Weights of a small mixture-of-experts language model, trained from scratch on English Wikipedia.
Size: 10 layers, width 96.
Below are experts of layer 7 (counted from 0) of a mixture-of-experts language model. Rows are named router (the router's row for the expert) and show model dimensions 0-95. Each number is 500 + 40 x the weight over its row's rms, rounded and kept within 0 to 999. Numbers have three digits each.
Before each expert's rows: "comes after" lists some tokens at least twice as common just before its tokens as in all text; "mostly gets" lists some tokens that are sent to it at least half of the time. This comes from a sample of Wikipedia text that the model never trained on. Tokens count by the router's weight.

# expert 231
comes after: " ", " (", "–", "\n", " his", "'s"
mostly gets: " Hon", " Con", "Con", " hon", " profess"
router:492563515546438466440514437530480500532466516531496510541489518514496486465474493497425490469472514489504511438474421499562530561503496514526480568456459464602493537512524519485490430498455496490528552418475429424487496420481537477500531529493489500481508451433503436423557401546491511454

# expert 74
comes after: " the", " The", " this", " a", "The", " his"
mostly gets: " village", " area", " region", " town", " site", " city"
router:517495566508485523513445457509440431494496531485475561473478478473517424485544435500489440517458535500581537457454489508555435479466556539521484550456460479586502531495492483433479441535447462475558550513457476464547512488496551492531510524415461441493460455496524486437574418529474490484

# expert 156
comes after: " G", " R", " C", " g", " Br", " J"
mostly gets: " Succeeded", " Ear", " Gra", " Mus", " Alex", " Mos"
router:496505496487452505454492510504396460546526568457538569559467506482514477536456424450454454480440570414535501420448465536468511562510506514488530526468463484529511500586500471442469448509463527489537486479476514525471492469495524403529592487488498479454470539489520456449561487528473457499

# expert 224
comes after: " (", " \"", "-", ".", " is", "=="
mostly gets: " E", " ab", " o", "-A", " A", " O"
router:543536491464480508464463438474460473479456478469451561569487500545492507480436469390490420520509534447522588422493436549564466515509521563550548539466440461516488491493526504495504443498534505511542588448505487474467458470502516487547503495514464460439497463414490468442500504505478523438

# expert 100
comes after: ".", ",", " that", " the", " where", " The"
mostly gets: " he", " it", " He", " who", " they", " she"
router:498571497488534516445455536539423376513498520487490535542532484535512449423512412489537464541469579450515544462475481528546443464453560509509464537481460523580546540465576450481521490514471458445547571474490453487502499462507520539507540494497498476464504468443511524462561489545469481485

# expert 185
comes after: " |", "|", "2", "0", "\n", ";"
mostly gets: "',", "'\n", ":\n", "°E", " :", " defeated"
router:573499520495472575416446509501435458512498522459523536482500529508517447527556474435490430514480530451523568475500441487536452565511511526465537531521496425500515564519524412486452512532493488500526525374501504456484419502464541471532506511456499443501521464488501442463555425489465497459

# expert 154
comes after: " ", "==", "\n\n", " (", ".\n\n", "==="
mostly gets: " tw", " w", " rep", "Scientific", " res", " prov"
router:517524513553496547404430496564450439531459514509440499569508568564500464483433461518425535510479525450522561449491436503517448510541474503542528536517478483504515516481524441495462503498507532435585564468535455471445490488475608487484516485467466483475497519465493520459488443494501534417

# expert 12
comes after: " the", "==", " =\n\n", "-", " of", ":"
mostly gets: " sh", " sl", " Sl", " Sh", " Sw", " vill"
router:469522484582525529505465510524427492532475547493428565533540548527485457454458475475481452477520498474516579499457473489558411558495528501461542526482440517540462509556503484455469472539454497456533559437461449492456464476531494485517491435433471423536474500431528466426518451572481516465

# expert 250
comes after: " ", "1", "2", "–", "3", "á"
mostly gets: " ITA", " FRA", "ä", "í", "š", "',"
router:512527508513480500482458461472442489505500566467512535513456482459550441498463483409525492534462561473474530485446476468590491525535474581519470505474505495524498517515498494470465533545534514462506548370502473492480507497516600495548540500462480414485478477412530513470545391460440523511

# expert 110
comes after: " C", " D", " K", " B", " P", " H"
mostly gets: " Wal", " She", "ö", " Har", "che", " Mil"
router:506569486492466453481471465480487465505421515449511497529445475538542451499459426495515454471495586437577487456453503538580543510523459539538484541475496527533514534504529504471505484473466519483584571385447432471451506452492561459562505502479462469453518489451545448464541518474494499503

# expert 115
comes after: "1", "2", "0", "3", "4", "5"
mostly gets: "_", "{", " \\", "^", "$", " ="
router:494512469507433515488511486506450456497447562457512548482442590508503445512485467447512465504543483489527585467535501505525397472520492534483525520484503481542512517461518449481492503575534558466534517441481511462496467461493562472562593560406451491504424436435554497484482476517441493462

# expert 91
comes after: " the", " The", " a", "The", " National", " this"
mostly gets: " government", " company", " Institute", " Council", " Museum", " Society"
router:501504560558450473499458432549454401514468504490469531471464529506497454449542500474497402507462518464542518483421445528544449486464559516550463560475478477545476574497522474464490468508474482488591539508482479476519480472526555467520533524379510471518450490462507488472559456499439448499

# expert 175
comes after: " ", "1", " |", ".", "2", ":"
mostly gets: "pec", " Released", " −", "+", "#", "−"
router:580537496562493528487481503487446447510503484464525489528475560505567450397511484488456456459513598431505535502448500564570477462518486558492526491473510482554567523515524487540424475528524490466510515420455493495418493479498540452505568520410461485491461502465526427513517441470500515495

# expert 45
comes after: "2", " ", " |", "|", " in", " May"
mostly gets: " hig", " ann", " rat"
router:551541505554507533450466518564484403498441540473500493520503503495565403525442413461469436478493555484570493472474450522500466536507494529532519512486475460540466482531499493465440444543489530478567539498510535501453469470470536423492581476424488475500473511485533468485509400484520457436

# expert 104
comes after: ",", ".", " that", " However", "wh", " but"
mostly gets: " which", " when", " who", " where", " that", " because"
router:563602511519473547462467513544476409572514508452432503498492488476505516486490453488545452557510527437506546501464469574494495542482529511504529540471473452570548554465535437494499472496523510434496597470507462484488508496479559517594556471428536478521479462495500447442522489548470475446

# expert 212
comes after: " ", "1", "–", " |", "2", "3"
mostly gets: " —", " Apps", "/a"
router:488516512543469495476445517506407455486473485494465510501545512501499498458521412453518475438504593402525536491468471524572491476490512569553500459502504479502493508486513507528442487523485552517495564376463457500465466449526589491520564504396523469528508442453509530509554471515534467480

# expert 208
comes after: " ", "1", " |", "2", "3", "4"
mostly gets: "/a", " —", " FW", " MF", " DF", " Apps"
router:497534491505494574489515517537416415493512553526467562501486541479495495507504486424496504489485558424549531486425435512516456458524495560560530502489479494519489504479509448524482444550465540524531554370496521486421489455483570523525548519429461440522504473440503465487527443479458533468

# expert 69
comes after: "0", " |\n", ")", "3", "4", "5"
mostly gets: " —;", "″N", "″E", "°N", " finished", " |"
router:452488470518452509470445511534408427523486588497549518497515566503505511491513442413518455474471548465560502492495438527550468486569505483462556509438491481580463556503527429505478505546527544507573491478516453448501428488517535496520553498475542414515479452475465442506537431500515493483

# expert 219
comes after: " of", " in", " with", " to", ".", " on"
mostly gets: " this", " any", " same", " these", " another", " some"
router:558586495534438484499481528515451477504492535526442488513457485510494524465462468448445464489443525430523547457437518530531451483479537526545529488447393485581511528480520474543490464559465513456540549459506543463511485431516514513537564463487441424470460432480504511432509467570485549466

# expert 83
comes after: " of", " to", ".", " as", " on", " at"
mostly gets: " local", " national", " social", " its", " new", "unicipal"
router:551549477524453546471505509486441453520530566517432517467501497514471474464528471520459455471453482400537559491441484490530456498519494525530500553467466448577478519512534515494501418560504502449585617497509504509502475431535531515504507487498483418480473442500495497455521399535483510430

# expert 162
comes after: "\n", ")\n", ".\n\n", ";\n", "-", ".\n"
mostly gets: "Scientific", "ylum", " Genus", " •", "):", " classification"
router:566536490492497543488471487536436469497480570483433543533536554595500496459544461445465493477537519475501527468388445508528510480551533514494535533449506464521505526537502517490488466552423494455536564490540435497537437473476517442562545538519450457475489444484543457465575443510458520450

# expert 85
comes after: " K", " F", " G", " B", " f", " H"
mostly gets: " Mal", " Wal", " Van", " Sil", " Fran", " Wil"
router:462615520526454490504519554481452491528440535495454488565455502494518451499498477469497498494470531449464543506380440573567565513505484541524547545474441494543501504530543460436481465494425485449525558467500507507442489461491528424534553479499477436499483449475475443437521459498522499509

# expert 216
comes after: " of", " with", " the", " for", " in", "."
mostly gets: " this", " several", " his", " three", " many", " these"
router:543536465512427488497501520503420467536468507533463500472462504517537503427485433428415470516447514435526540436451500531553457509480552514551492472480420497551521583484523501530511461485509523462523561436538512517525460450535517477516564489458485431501519458429469513429487437533458556468

# expert 19
comes after: " |", ",", ".", ":", ";", "-"
mostly gets: " W", " B", " Kenn", " Miss", " J", " H"
router:499494452569489542455460481517406457536463540535507566515446548550479489499539419403506470481426538449522481515489441547528477522519457548499549513511500453493468504528544481511450468481500513480568517443445455411432447448515560492550520482465506463477506491481524446470511517529525479415

# expert 135
comes after: " ", "|", " |", " |\n", "–", ";"
mostly gets: " FW", " DF", " votes", " Candidate", " MF", " Conservative"
router:498508476530461506432505489558427473494498561506480546474493560544515529534461450477434453465498494390523510464485490506534448500586529578462515539504495480536462528490505482527457492491467509513539567425496493517422452465519611494540516485433493502453412506473476487446562482510457534457

# expert 176
comes after: "\n", ")\n", "8", " Born", "6", "7"
mostly gets: "',", " :", "born", "):", ":", " –"
router:518493511478505474475465514538435453520447577478444568577483554488476476507534482432456509471487482482529540445461431532553535515556509534474493537428548491482510543572526492521501511522502503435576575474534460454490457496482495461605534500464468419509539476450499480479571460529443469470

# expert 105
comes after: " ", "2", "1", "0", "9", " ("
mostly gets: " six", " seven", " five", " three"
router:549501510528470508488471525539487440474433507476447530491451513525534426459517452402434470444467557430501506512490450533552469508495507571582510491480458497577556486501490525460494456525490559507499519420531432491451489526500534452547568495487475475496513410445530520503518423511473550448

# expert 88
comes after: "9", "1", "8", "0", "7", "2"
mostly gets: " century", "–present", "History"
router:518515535498520527500520511513436416501456551445438588525475521481500441476564480448482532457513540514511474441459488579506478505498478556531531541489487519542527541500545493476486442495456535500520574393487437474508483475447533437576539508420483524504507466505461494469509409503413488464

# expert 177
comes after: "0", "2", "-", " a", " was", "'s"
mostly gets: " tra", " te", " Tra", " spe", " Se", " Trans"
router:494566483563449455458451499587445496461396510428512557508460562524481475443492462428496472468462536475542519498490446500565489490489473508487492480483477458502536539455546466451481485504510489407605554435478508491527477480481551436480545487478487505492511518417518495525548467523426514508

# expert 34
comes after: " |", " ", ";", "3", "|", " +"
mostly gets: " Votes", "|---|---|---|---", " %", " Apps", " ±%", " Score"
router:456498531475485568467466491561367473495506500495462535507550531466489504450468479452513495492504554420546533490500474525552462485540482585568461539474494445519522521537460512500440481532497512448499558422526493505458495491545613496536544544431489464517456495444488470452569491491487555476

# expert 251
comes after: " |\n", ".\n\n", "\n", "\n\n", " |\n\n", "===\n\n"
mostly gets: "==", "====", "===", " Royal", " del", " rece"
router:470614462543475561495443531502440429535480500451484536561475561570503446516501469431442466408458492499500516426503484475500461488532512512487505548486502473560476575523544438477559463525509486505520507487553504544484467465520588502545538508450487478499506454442508494446545467505483481420

# expert 239
comes after: " ", " (", "–", " with", ";", "°"
mostly gets: " O", "O", " A", " a", " CO", " E"
router:549528450500499481464451476468450451479512517532466548504474457545482488452512496407514457510482483450532574447478443519575482521501498567511503519488503422522495498506549468515480472512542484500533582447481444513474393450506597482555534454473448469456465474432486468430540456470500448467

# expert 182
comes after: " |", " ", ".", ",", "1", "3"
mostly gets: " −", " +", " Liberal", " %", " ±%", " Labour"
router:508498487531439566434481521542382444521489554473467485466513569473556500477512424455462509458522510420505555507447422546553524478529517568493518514493497471545484545489504524494491477570491500492516562444433456488445512425496554492516519518431458511493448485469479494443543459516483510429

# expert 150
comes after: " the", " a", " \"", " of", " and", "=="
mostly gets: " qu", " w", " c", " t", " pr", " n"
router:563541481530478566470434480506486451508513524531482520560470570556508492498484480496437479480471518425522598457504492549485394509463552512473547543507434432556520509517520470470450466556497514432511543480498497457476502434568557524538541477461481483530456497430532500462488449574470503456

# expert 170
comes after: "\n", " was", " and", " he", " He", " as"
mostly gets: " appointed", " worked", " served", " Original", " known", " elected"
router:557542495513479485496539463487462489539503538437420518523510482553493511452495455490452453441435517477507480437410402521528475508518482532543501517475492459555501563525488498518479498537442500422552599470501486475480452395571517483530522503488487448490461402496492443481505447492467525471